config.yaml
n_layer: 10
d_model: 384
n_experts: 128
experts_per_token: 6
d_expert: 96
d_shared_expert: 128
activation: "swiglu"
moe_layers: [0, 1, 2, 3, 4, 5, 6, 7, 8, 9]
router_score: "softmax"
normalize_top_k: false
routed_scale: 1.0
balance_loss: 0.018
balance_bias: false
router_z_loss: 0.001
n_groups: 8
groups_per_token: 4
init_std_router: 0.0211
lr_router: 0.000941
n_head: 3
n_kv_head: 1
head_dim: 128
vocab_size: 21992
norm: "rmsnorm"
norm_place: "pre"
norm_eps: 1e-05
positions: "rope"
rope_base: 44600.0
rope_fraction: 1.0
qk_norm: true
attn_scale: 0.0884
tie_embeddings: false
parallel_block: false
init: "normal"
init_std_qkv: 0.0267
init_std_o: 0.0267
init_std_up: 0.0267
init_std_down: 0.0
init_mimetic: 0.5
optimizer: "soap_variant"
lr: 0.0035
beta1: 0.95
beta2: 0.95
weight_decay: 0.042
lr_head: 0.00972
grad_clip: 1.0
warmup_steps: 50
schedule: "wsd"
decay_fraction: 1.0
decay_shape: "linear"
final_lr_fraction: 0.0
batch_tokens: 262144
seq_len: 1024
doc_mask: true
train_tokens: 1712000000
steps: 6531
dataset: "wikipedia_en"
Below are experts of layer 7 (counted from 0) of a mixture-of-experts language model. Rows are named router (the router's row for the expert) and show model dimensions 64-127. Each number is 500 + 40 x the weight over its row's rms, rounded and kept within 0 to 999. Numbers have three digits each.
After each expert's rows: "mostly gets" lists some tokens that are sent to it at least half of the time. This comes from a sample of Wikipedia text that the model never trained on.

# expert 39
router:481525479421539543474569519507584518493543482466503480491525518490440470559432433477528482464509452520412458543457461526526483528471500479497514531560456527450552526586414511493536568465490393
mostly gets: " (", " (\"", " [", " (/", " (#", "("

# expert 32
router:499532484440504557525507480543515490460530427485554502404536524514497423552463498490533471472514503521429505530490515497599485543548468541549534531507428447515566535524427413491466528451438496
mostly gets: " way", " purposes", " instead", " least", " direction", " addition"

# expert 125
router:406555515476458550510523468575529475514482500502549509463523460456465500564418436495536445479508498449480493485468507533579503553499425554537511539508525511521518548606459442505544519460539453
mostly gets: " University", " Minister", " Academy", " Chief", " ENG", " Secretary"

# expert 66
router:450494490443476584590545534531561448534537474498565511465545482514491524496472453469502460453559510452532504531479494452480510570492473561517527465499419529398507534503402470561505572486528486
mostly gets: " the", " h", "The", " entire", " The", "the"

# expert 72
router:443463450484475549471593450525509469538523571503536514463524478525461462482515505474571437474480480497430484560455522526580513542521533557458503544517458498539484506574494533424534538517539467
mostly gets: " aut", " gr", " inv", " imm", " sk", " tra"

# expert 75
router:509490493460546525510562531533584513517515498419555539466535544460432461502474466457517442456483488470466468542473497507532515559508482549530500499516434545530509500534444449533496554464462455
mostly gets: " many", " some", " two", " several", " these", " three"

# expert 4
router:499504435528493534507541465505554467544550491504510535493566507498461450515449494469499469496523498434414519499470473563535459536501411542558532544511453482467501546533422453475532522490536465
mostly gets: " tr", " def", " comp", " Comp", " dep", " ext"

# expert 30
router:378542500433532566537556508536521469568497473472499486450508476479471484514500458543495487489546522517469460576442483521502470495497504525562539520521460511399497536512450483510594501507513466
mostly gets: " water", " Dark", " hair", " Wild", " folk", " Golden"

# expert 94
router:449534520474552553497535492523483444536521538497547507442527511480508463562464507458545451503485460480495451515447404461608438574493466524502583519515471543515517511500468460548587469486508481
mostly gets: " vocals", " Motorsports", " bass", " drums", " Brothers", " Yes"

# expert 0
router:438537530471522532543582511522514452508496420492512459498487533496492467495547456454492499484586480480463501543523539466538498476577498546513481504515473471529529459564519496535576481492516504
mostly gets: " Th", "Th", "-G", "-s", "-to", "-g"

# expert 43
router:488518508461573524565523521511460468465480518454537513467516550490439454558460491454565394486521444491511473521486468478552502525480465595506547489570481593488491569537454545561473490499519471
mostly gets: " they", " who", " he", " They", " she", " He"

# expert 99
router:475523443424575493539596573479493475567489498487526501512553558541440485523488456496546454457539411497412452481504462531516518506510509562538535506531460469489504535501444510519568518453547449
mostly gets: " at", " At", " it", " so", " There", " there"

# expert 100
router:438502430451502560501552489511563482523523473481538478467564484489445461521463424476537450469527513469445508546467446533544516493481479550475545512460503516473548526516424407494566513424540470
mostly gets: "born", "died", "disambiguation", "DST", "incumbent", "ي"

# expert 38
router:456521477395547516491600492500595485549530504475553469443512528475409436516429455477557481462507477495480491541494487558606486451474541530536507526568484495523559494645391494478537531475498449
mostly gets: " £", " $", "⁄", " ", " €", "}{"

# expert 74
router:474521462452534542498588535466504472482449527497561473451556517488456456556482527513531486452534519509505501546455447528554469542499455535503574507550520621496502498523475487565484505470508447
mostly gets: " was", " is", " been", " be", " being", " Succeeded"

# expert 109
router:467546499448533560485511513521520491500493521433584515482540510497493453495445494477522482476501449556446500500519465494537511547495503526473527574548450454458548562543512515479562491506422480
mostly gets: " McC", " Barb", " Cap", " Cas", "acc", " Kab"

# expert 71
router:442459479467509550579519534525569454533523464477528491481552576485467514544491473482520476423592517442504492566495503485521505547509489577505530459477393551430492530527423518531509551519490459
mostly gets: " this", " the", " his", " these", " their", " its"

# expert 116
router:495466475433555533513505533511541428439539553414550561454546610518460527502465390483551464485547459503478467475475501530558540561494535556543521500514443501514548561581409495502550541494518448
mostly gets: " what", " Northern", " Soviet", " Southern", " Arab", " southern"

# expert 106
router:461518453424533487529499507561515417501510514475496480487515553543495486499483468468552476454521454454461440510453523531521498526536524539489492499524464540442549532495456463546545478504541396
mostly gets: " and", " but", " or", " &", " including", "\","

# expert 9
router:469528429427501568553530492557561494440471476443495491439521472519494491510477431460507454421499512455489441521429432456540476548501504517466576471465494615453529552516413469595605487462532482
mostly gets: " Animalia", " JPL", " Championships", " classification", "Gls", " footballer"

# expert 15
router:435503434485559560590534526506550446505516466513543506453453525538462475518390441496519498477528468502494466530445482532496507559481479515526523453484450545439469536579441492554523528514577450
mostly gets: " sc", "===", "==", " ;", " Sc", "Sc"

# expert 115
router:474519461472497594467501505543519407474524500523510508474541483568486473484501424486560464506504475506462390498461448521532509555506469548537499485486440498457440512583454458413517544508446487
mostly gets: " Arab", " Greek", " African", "EC", " Chinese", " Asian"

# expert 84
router:500478494473503522501517498553520512500500550463513527431493537485449459542465464505534461443527447516427475536451481530546485508533482563500521539517480491464489565546417461506507530485519414
mostly gets: " low", " free", " good", " high", " black", " natural"

# expert 86
router:424560479443552536547530456501538480547523503475606464485522493534471476546503490410557498449550488498488423463451487526482539524468539546500484559505506460469540515566478497515602599491535499
mostly gets: " coast", " River", " Lemmon", " river", " east", ".S"

# expert 68
router:458532482499549559556512491503558435520577485473539506440490509544481485497471470478509483440506439487498427496499498548587485524493454526484525431492514471422457551582423509524486575489499519
mostly gets: " Candidate", "Biography", " Loss", " Title", " Sheet", "History"

# expert 10
router:515503459473500526536492468546537486507534518503532456424549533476485434567464469498550442441572463505526541498533505563545473542479444533520531498532440541515549559549440521551528526552491464
mostly gets: " legal", " Legislative", " royal", " Senate", " federal", " Supreme"

# expert 95
router:463519499408555507532538500584470504466510488481558502482549517526501472540450489449526477498489437486384487470494435483545475507494468578485554489549440486530495572534470417487531524513519419
mostly gets: " along", " against", " joined", " together", " reached", " helped"

# expert 40
router:511483480438526504502596495576490423508534493478560519462544545500461506553459498475606504524470491492478491518463524543550462577515475538562541527504440542494540492578492408528530537555471496
mostly gets: " north", " south", " east", " west", " guitar", " northeast"

# expert 64
router:447538463487536549549537501531536492519477538518560509516541508505480483566438424435499488474583491477456496476494457553537492516464470515504524504486490469480516545618465481459610546471537411
mostly gets: " Ottoman", " Syrian", " Islamic", " Bosnia", " Orthodox", " Great"

# expert 80
router:463475511492506548509557551513510452512546490469539432517480487516471455512484461461524444424568425554424444533501546535520484559510492546560495561483477550497480545565460508505518536511524436
mostly gets: " fl", " sw", " c", " w", " f", " emb"

# expert 59
router:466497504425515521497557495582516459496493484449516466485495489515454476519458516463535450438538475455464494551480407462538483544510476504474587540574453571486485538473472532548534505486518476
mostly gets: " has", " had", " wrote", " contains", " gave", " stated"

# expert 124
router:462443513524488523500604498524508512514510558448530480488586520497483470497449484480491463455546519466445454542459514543489495535489421565566540545535424491499524554537387486532544542499501420
mostly gets: " an", " first", " a", " second", " First", " third"

# expert 121
router:498531476445540550576499480563560423502528453488501544448528493464513503493489487439513502457465454447456455533453447501483473507510477507493566489494530569457542520530389456481527566493487451
mostly gets: "==", "\n\n", ".\n\n", "===", "==\n\n", "==\n"

# expert 28
router:486541482390573567457501506557579457488516495461551505516538579499481472521459488464560486484534477480406491505485412497504479528483455558483522476566414524492504557497427408477589532494515408
mostly gets: " in", " In", " during", "In", " within", " at"

# expert 44
router:447499488483489557544486531530562501537519460504539486460554537517510495483507444488537476469589490488509464550465496485519506556510487573515557536508426546435487534481403528528526507490466483
mostly gets: " The", "The", " his", " their", " its", " the"

# expert 70
router:406550471477497610510607503519504518509569482471542527491533455503483477546431504456510469467547465487412449564498572524505461500468483539490449514544520515441525515533478526501591544514475468
mostly gets: " cl", " gl", " st", " Cl", " Gl", " Aut"

# expert 2
router:472544453512535553530522513527577495551543540453572516452562566474446461509454468467534472476483475493480498544503463546494502513523442544518544510505460576540492521539428386508489517495495454
mostly gets: " six", " eight", " seven", " five", " nine", " twenty"

# expert 110
router:475510506488493562522557495529585486534476495527519476389541471493463389496433454498512423509582446504483506540494500512553465539458468540548542512541487473529515549585489501489554524436522469
mostly gets: " President", " Minister", " president", " Secretary", " minister", " Chief"

# expert 35
router:498530516491531562482568484502523506502469529452529556432571518441471494474442493523508511470568484486442488555485479546516520537533439516514575497499460522478486497525433463578541522512467421
mostly gets: " a", " an", " several", " A", " some", " numerous"

# expert 85
router:485506458448587536512499504510507464476495542449569493480552510510445453529440495443539501457498491438473501501460496537498437531503468548479561538593425523558506548500486533526542498474505451
mostly gets: " co", " by", " Co", " appointed", " ex", " based"

# expert 51
router:498540518457533532572570509590507503482531488479544554417546551507512447513451480496538396505489450483402516554499517507526470503556439596535564504525472563517491525520450384546508511450498462
mostly gets: " worked", " graduated", " returned", " arrived", " buried", " signed"

# expert 113
router:465485495432490549465520433523580497479507484494520517488530516507484470519506482434550468456579486500508453510448504499519508518524472516525521484491430447502548586549468437498603592482487380
mostly gets: " Northern", " throughout", " all", " among", " modern", " many"

# expert 1
router:477521432480507529546578513552513499491506520421599562455558559542460495549467513486594470474480491463420475488477496546544452534484517574515477471555435550538500544551460404530506527531542438
mostly gets: " final", " debut", " ability", " idea", " attempt", " goal"

# expert 16
router:444532453495516584543532514545505449541499520465520498464564523543492472527461416500533484454579471463440473508434445492502454542509522592505473513525488563465500554526448455481522534479477508
mostly gets: " de", "ó", "á", "ä", "ō", "iro"

# expert 101
router:452537476434536565526529479490541448514518556484507560452549508483437453554467436490576468445593462494459486511451495560573505541496465567495545514484506562437483547575450457504512535455463468
mostly gets: "He", " she", " He", " he", " She", "She"

# expert 56
router:456490445427506591499555476499563499465536488493544505393528511507440409500514471506526480450500498508487519575475426560536481528506447560487533479536485513501503511594454412532506505490502435
mostly gets: "20", "19", "18", "°"

# expert 76
router:473535502482491553555525444543504414528518536478494535465526538510426456564511445424537449455512526506473470522441479557569500557513473545511504586531462575485467506539442441513559531478451473
mostly gets: "wood", "ulata", "icz", "ström", "/a", "ophora"

# expert 104
router:492542450455485538556569514493579369497558489468497447512519499461464512485471461478524500461521470507526470532490469466493486576493453466541542434520463539419506569513391447551560548516547397
mostly gets: "==", "″N", "=", "===", "====", "′N"

# expert 58
router:525524480472605550529518419500517478537519474436593502466541505508507445542409447489531499468496473513486468523417492520500480581450426521480452514573496540393498527521483495449556589509530458
mostly gets: " MPC", " |\n", " Synonyms", ";\n\n", "})\n", " Coordinates"

# expert 25
router:466508483449557561544564522544527509478495476419561511477514495538451487513499508462502514451465454476476476563488509473585431512533470570475555511553479549539481541520488420552489548513507452
mostly gets: " set", " based", " changes", " changed", " grew", " consists"

# expert 34
router:516578477450564565447526502521503438512502557487558507484511495478480407439514470477534413468540497469449498619438426497613466554517447539495479518504517501437438498543465461523541517477480469
mostly gets: "He", " Re", " He", " Je", " Qu", ")},"

# expert 126
router:498514510432497554528534472552499486481489548494556532496521512516446478530481469468580468460516463515512464528451449513522484537474456567498547525489461602500478525543438430519529523442454438
mostly gets: "″W", "″E", "′W", "′N", " sq", "″N"

# expert 93
router:438553495464526580511580534492569560529511490462469525437525540533467424557461458509546429438531468436437447521511539515538451510525487540512507540579486513476520502540436463507503504521512475
mostly gets: " St", " No", " no", ".S", " st", "St"

# expert 77
router:482514494455540580566549474544556481485498485442591495466540516531460465518493493464526460466510524463497483525479513496575469539556490549533484541452507549503499484573432456517528537476507483
mostly gets: " village", " days", " festival", " games", " coast", " group"

# expert 87
router:475511454460497529510525442541533531523498484535561481423572490579459441527494459486533503525483500506490475522487494521540467553487508553510506492481542509447504524555477423473538504485469530
mostly gets: " SR", "LA", " Lemmon", " BBC", " NY", "BS"

# expert 6
router:504503467471543559532539461549576498512518509489516500438522545520514470565435453527535522471511474497432455529485500557528533519495448565492551521445420583513505525544407423506525558515474488
mostly gets: ")},", ")}", " %", "^{(", " pm", "/a"

# expert 31
router:419536444454495623537547524513513423473520446499543538478554517537489463503453430461558484471584476481436466535443443540555456538475507519506519514540480489467485523550492458522527532527496493
mostly gets: " William", " Richard", " Michael", " Robert", " James", " Peter"

# expert 63
router:519513466490538575515536521525550497500555477482567471440542537467489499525442500510515476480500480463471453516522457462500473542469504531497512523472462582407484546556418421485531525467549427
mostly gets: " Coordinates", " Genus", " MPC", " Phylum", " Clade", "Scientific"

# expert 48
router:434536471453578517483537483524564485484543517464518483482535534486484421526441448415545440459519505478495452539431473490548488487519497555487540492522439574484545508579467513519542503479536428
mostly gets: "),", "\",", ",", ",\"", ")},", "—"

# expert 54
router:497539487440486516531540509523565430482501501513514568479545487503496526515477442459517459448528508487491487563420432540474490506516482557498533511488471557486508521574431479505503553442528487
mostly gets: " |\n", "\n", ".\n", ")\n", "==\n\n", "==\n"

# expert 79
router:476525514479555482579590509516458483507491493486510508509515520475468477547497526434514478482474416502454466497528440509535477498507481581499557459549475532484456501568435536556531496458520451
mostly gets: " was", " is", " had", " were", " has", " are"

# expert 47
router:454523490488504523525517523572569489501503533462532528446589583499443509481472446512536445464552429500467476543520537518541478524488472595543542540565465544474477503470467511561533494529502451
mostly gets: " his", " her", " former", " their", " new", " His"

# expert 102
router:485504482431460543488531499517543468525470508492542535444541550497446436562461474463560464464546494507450498533407495553553464548507467560561519544549488521513523520579447526522528519559483458
mostly gets: " Chevrolet", " $", " £", " $\\", "}{", " ."

# expert 89
router:457480469399523550500517471526601484519521471492538556476602535530440493520493505451566465493574465548508456481469453488519488541518527554475537476538423528509519505521474490547540555485496418
mostly gets: " between", " of", "from", " Of", " Among", " Between"

# expert 21
router:429525455473559546491545534531504403492533503481538508502493562518479501491443468458500474440531486510464461558425460554442467554487432537480528569478492493494516503571478443480522510476501486
mostly gets: "idae", "Linnaeus", " April", " August", "müller", " May"

# expert 117
router:501515484417523538532488492536555408534548549486552490444527584483474484546496453475562486444512470493490501519492482508525481588474422565552540484553496574424498536560393482469558519473500431
mostly gets: "|", "=", " —\n", "====", "featuring", " ;"

# expert 91
router:500521520436511596517518491510591499494507544441519536458536550488445492540443465495599481462483484478454475497447410596551473510545455571519533522498504569503484565540426366567553508479511438
mostly gets: "–present", "09", "02", "04", "03", "06"

# expert 36
router:462523469406503532477570454508596492514518512479496537448539509535411441520510507410555507470529514479487521547417465526539450538518509541512517504495540512510452490519460445571539556519505464
mostly gets: " d", " D", "-D", " p", " £", "′"

# expert 20
router:511464490486526535504591530545562483524518517487589548439553469524480451475395461483484481478558464517476500574456525495488475527491481551528584454508484563467474479489417421470518526496488496
mostly gets: " British", " professional", "American", " Apps", " Australian", " Canadian"

# expert 127
router:460513533453514516514615524559498520495454509450509511472532523505463472569510536407515444514529448487468452524519489460529512545492541540486584513534488540489473523543434506542504494463520467
mostly gets: " was", " been", " became", " is", " being", " were"

# expert 7
router:461541484465500523555591511521545478462476526441529517486526546477462465501472488453561469482464497456452482505517538481616433548517466484514533507492474523512481506555459434518532497512529461
mostly gets: " number", " JPL", " version", " title", " song", " episode"

# expert 123
router:426533484407504547481552463538591422524488466507515516524521540504478465470469471498517496448518460485433461527492425537462490529500429519495508432550440457467474537483390423507589491511534417
mostly gets: "On", " On", " During", "At", " throughout", "During"

# expert 46
router:500553422417541587546513479563537488524516476509468494536543476528481511496489473485520535512521477511521498540490503532512482493543440527595476471511413514453519565570465509442523491504472488
mostly gets: " Som", " Um", " sex", " Chris", " par", " hyp"

# expert 78
router:465558476515524557504545511522560448486509533446565483428549523465429450529391439429504467439515450496445461489471515571540494520569473562491515483499519537500488494547468435535521501480491474
mostly gets: " million", " Avenue", " IV", " billion", " Brighton", " Uganda"

# expert 112
router:483555462442544578539500475489524450530505502459503508426561546518435453526448453440553486463521489440512457496420510544512485506523486521501509488514510577461477439559397496462512504478518454
mostly gets: ".\n\n", " ==\n", "==\n", "\".", ").\n\n", ".\""

# expert 108
router:474555473506507540490535493506534485532520533503559577417570492532462492511411467461569478474536483471480474509416521544533493525504418498575503483505498451516486546510466455490514524487511470
mostly gets: " New", " Robert", " Mike", "New", " Chevrolet", " Andy"

# expert 45
router:435540458451538624540550532515478522542515511471528480485529502513435445481501433487565454477505451485427478527488507446583479513525463525456501555490466476475506523541497471487489513503470514
mostly gets: " inc", " Sp", "-h", " cl", " wh", " McC"

# expert 33
router:507492465437545526527502444561585456512504516481512505441548511506437437550485518460516425475470451520464477506490458546526469539445478479550539502538492645494500536529478476445513503526508431
mostly gets: " Republican", " defeated", " ARG", " defeating", " Democratic", " Phillies"

# expert 107
router:485536465490503528475501464558533448513523493531513496482501552499490418493496452490556466469530426481440495484436455512490514581494452584503576482509432539430473561485439400475586533482511405
mostly gets: "On", "In", " Greek", " On", " in", " Romanian"

# expert 12
router:432537423465501559520557525531564420463514503420552473435544539544503496521465518481531481518525466472512478514444446484490536553467465478492577530516487598437484529536481400531540548480534495
mostly gets: " Phylum", " Animalia", " Clade", " Species", " Arthropoda", " classification"

# expert 88
router:486509516442524504525554484594486525488536493460544528452531549525482485509506493484538507470493470475419500531536469493542458506525497560486501440557414530493490543499511446500514501498519438
mostly gets: " including", " include", " followed", " like", " using", " includes"

# expert 96
router:446534468507499528490516502558565452506505528491507495456495505502502462526459442431566461470510469444497467483481464486589449548497483516504514494512529527470550498573460430525599532491513481
mostly gets: " Museum", " Association", " Festival", " Academy", " Records", " International"

# expert 26
router:436521476430524588570544535501575492434528516438544499463513506505436451556452484481552481451481520457495492527422440521500486522483471572506547537467497516466534555521408380512567514453517447
mostly gets: " October", " June", " November", " January", " September", " December"

# expert 53
router:472546481438584534454547453526604447483565469418515489444525550496473438521451419466520458430530487494503424507394426520503476524504458530512537494492478572507535518555469459512541503488505427
mostly gets: "),", ",", "\",", ".,", " where", ",\""

# expert 61
router:477541425478497541603530512553559420533509499506540503457488525520445439492450438499518471447529472482522459540479505534490480526478489531501508521479492594477529525554474472474567476487519460
mostly gets: "ological", " acid", " nuclear", " alcohol", "idae", "hyl"

# expert 62
router:521547492438486569492574527549499454528502467491530490467562541501500490495442436450524463448542491476491473427500527477495460523518567510458494583521492469416544544617511449531497516498455477
mostly gets: " Ar", " M", "-A", " B", " G", "ib"

# expert 98
router:484574454473511555522533478535482500564526510548571505529509447512479476481484435479564450471523444489450473538505493520571507565500445512473529563543464464483541538523493484463537494531526498
mostly gets: "-s", " med", " cur", "tr", " sal", " Bas"

# expert 60
router:458544445505475530513551471573509432534482482467521457480518484571448473543456471454530410444542454483507473564486434517557465509493490575503534521516509612490513532523467475514576514493487477
mostly gets: "owski", "sson", "ić", "ová", "ović", "mann"

# expert 8
router:504534479482553544511536489518583495505514545466566524472505591468462453498399437480543467435477487473460505540494457570546484528492453576504519546476472551524546509536432445473487531515485413
mostly gets: " six", " five", " three", " seven", " four", " eight"

# expert 67
router:482516483477564570514541510520501451519524466478544502482506462555430473489509471448565470487530469510469487542500529528529476510555500554505556541531462494521519514545472451499517510497542503
mostly gets: " sp", "-f", " ins", " aff", " w", " f"

# expert 105
router:520523445452515567540533490556563430511511524484505516479503506503443488543428398507527465408567463483502451558468464543562509520450470514494494488499452566437452500508393518511556469445537437
mostly gets: ");", ";", " —;", "%;", ".;", " ;"

# expert 3
router:459534485406566524488505504533595456456538518446476461457549560503474433522470459434524451483552469459488441508452458532546466483483482531512526453563472552491479517549465465503559489495506425
mostly gets: "\".", ".\"", "In", ",\"", " While", " Since"

# expert 5
router:450515469442530556523575504527563502519528467464528459488526472552475487556473508458556485493502474490419463508485426610534487554474448530528517507502496506489452545520417454503482526473568510
mostly gets: "|---|---|---|\n", " Candidate", "|---|---|---|---|\n", " Apps", " Clade", " Result"

# expert 19
router:518478402453512564576561461574577443540492502491528517470520453566458397563439439474512486500520486466427460510443479483544519550534492516483467537536482523462525496593481516477521599474546460
mostly gets: "_{", " \\", "^{", "\\", "_", "′W"

# expert 55
router:416528459474486517510525552572510472504485525479522599448593546528453538532503495516514422480526432454455463563460446542533484560512475506493510553565442559472566536570457520502547510480461476
mostly gets: " O", "iy", " Y", "ı", " My", " Jay"

# expert 120
router:504520498448466510475561484540480454498549493449559531499533502535487456598501479465542458438501492492471472571473477562525523526558428590488541547461468531402539520580473497503519514475448441
mostly gets: "š", " Š", "icz", "ić", " Sz", "^{("

# expert 52
router:474479546429505524571523524574515485490486492448556546461516541533488482544523516505500444496484423515367484508530447526563442537547456536469521478528470479515478528497439461557514508525515475
mostly gets: " has", " had", " have", " moved", " having", " took"

# expert 29
router:466524455473506539565560525512525505472542497434559503454549502522485464511471546469538469470495477494455474508446510546572449563455503553517519510502448545535531513565453484531501544501499485
mostly gets: " research", " evidence", " relationship", " issues", " conditions", " problems"

# expert 27
router:432529460522479541540553531556499496539511512492520513463597504518440487495478485498511491483550499474444503544513472521552519546515497525480546570468517518457477512515496502511570529475474460
mostly gets: " Bh", " Ph", " Singh", " br", " Kumar", " Mah"

# expert 37
router:511510469516509560547552485592596463463581494407555501476500504456481438553464543465565458527472489503503442514453496511540448523496467471445590511521499535472543544510455497569529542428536441
mostly gets: " Location", "See", " Coordinates", " Succeeded", " JPL", " Died"

# expert 24
router:570507427498541537492562523556559480497566451427470594479522554562487416527443451489555455469500493509481424497457489544493549553510494514473534493512498543477517506602508442482530481472474500
mostly gets: " Mac", " Czech", "ac", "od", " Mold", "ț"

# expert 14
router:428557473487512554553535459559518441503499518435562494478519554477498472581469461446574448470547478438448495516492474541526485522530501564501516527483481541470529518512481470528606517504503479
mostly gets: " York", " London", " Angeles", " Washington", "shire", " Toronto"

# expert 103
router:455537498435496506517521533508611475477480519512539456490527516517453436539456450487528451478507446477434457503456449521569456539463517484508531528536401525502482510538373484489556505404511436
mostly gets: " (", " \"", " re", " [", " dis", " inter"

# expert 23
router:476517532402546566513587519566477528494494492477552530406556512487521493525464514492539482501486445462395496543516462479592466505476487573479521486565429526555471573522459432531531504497511434
mostly gets: " moved", " won", " went", " returned", " took", " gave"

# expert 92
router:495502479405517526536566476533548501455505526444525482464525538460487452501456497473554444461470471448460490499499492479599407555528454561474548512502500506500463578534429487500538513447471466
mostly gets: " JPL", "%)", " According", " according", "According", " example"

# expert 111
router:479499475458533612469574458498587502508524543499559502444515517514485450543474452497540459469502463507497500620426446537554492565483497568470558475500473531546541465600441437533524507453532419
mostly gets: "19", "20", " (#"

# expert 97
router:486520472437532502514518479562485473500503498433548479493536554518497479510485498456553459490492443484412487494496462493504493545507506575495569479539445525475507546498484404507530530469518421
mostly gets: " like", " include", " known", " called", " throughout", " including"

# expert 65
router:498521456469565596519553523506584492491547490454519508433507556493438426499442451503513511437496487494480481581469461526570485504474503527512528488530489533526516498591427493492518537493530466
mostly gets: " ", "19", "20"

# expert 57
router:445567458459546520491540504557496410511543472483524483469519545545464512538481440414537439462506503442453419551527451503530535523556461502473532521509493525468520566541488489484549491462486483
mostly gets: "ij", "j", "ș", "š", "č", " Ar"

# expert 122
router:471499460396534538494545510545507438488543482497542522465549539509478459509498423449540459479509467475468470497460476480491468556523478521529527471514441534500493544492454452516529535474524374
mostly gets: " for", " at", " within", " during", " For", "After"

# expert 119
router:510505511470553544521525463534618425434523438504514479503527527484466462581448495481538495451495475461440464522392463508479471508546477492457522479474444564475492498512445517457593537451501466
mostly gets: ".\n\n", "==\n", ")\n", "==\n\n", ".\n", " |\n\n"

# expert 118
router:418503463458488564522554504525576453482531491491508513494537476487484485547501391467529441497496495436522508487481507463532502563464488552539544514578482526554481528556432476483555536506513501
mostly gets: " Minister", " military", " politician", " government", " father", " wife"

# expert 50
router:463526448447522542483498513557519468529491509513485558454569481498481430522437484502524448495517475499459493514441440539583446534479429500534529514505507442495510540582469477515575462445469435
mostly gets: " Chevrolet", " Operation", " CDU", " Socorro", " Haleakala", " Mount"

# expert 82
router:513494442474498509523556463532620511475521496464536505454543542480469450556499465510500482486535480454475505514505418509500427542563483529575521486457509475434481547549404481433577541476486440
mostly gets: "See", " Phylum", " ISBN", " Coordinates", " Density", "died"

# expert 13
router:437498448468509602496513511551593501545565472506532542515502507476498488516394503493534460478467495467466451497483484531605479625487541497476564465485472555457443592530451494485520473514568463
mostly gets: "Personal", "See", " Apps", "Scientific", " Candidate", " Coordinates"

# expert 69
router:471540493445573554548557506532543454484505460489536539416579499518476531546528536526546461491480518527510479525456489482507482547560479526547485511526523476512527502563412433467536517429490467
mostly gets: " days", " years", "°W", " year", " months", "°E"

# expert 41
router:475553475460548571515561527521493445522487499491529535465486545523493439491477494512497467516496510514461444533473451490615487562479507522451548524501517442482485481561486473538608480486496458
mostly gets: " Is", " Hor", " Berg", " Know", "iffer", " Get"

# expert 22
router:474498464401546532595494499557562443564486484497490513491524584524508500496477508488524488453601470496457449537479508507541539576527497561500506577523473537430502511481452504522567474495511434
mostly gets: " and", " but", " or", " &", " Its", " His"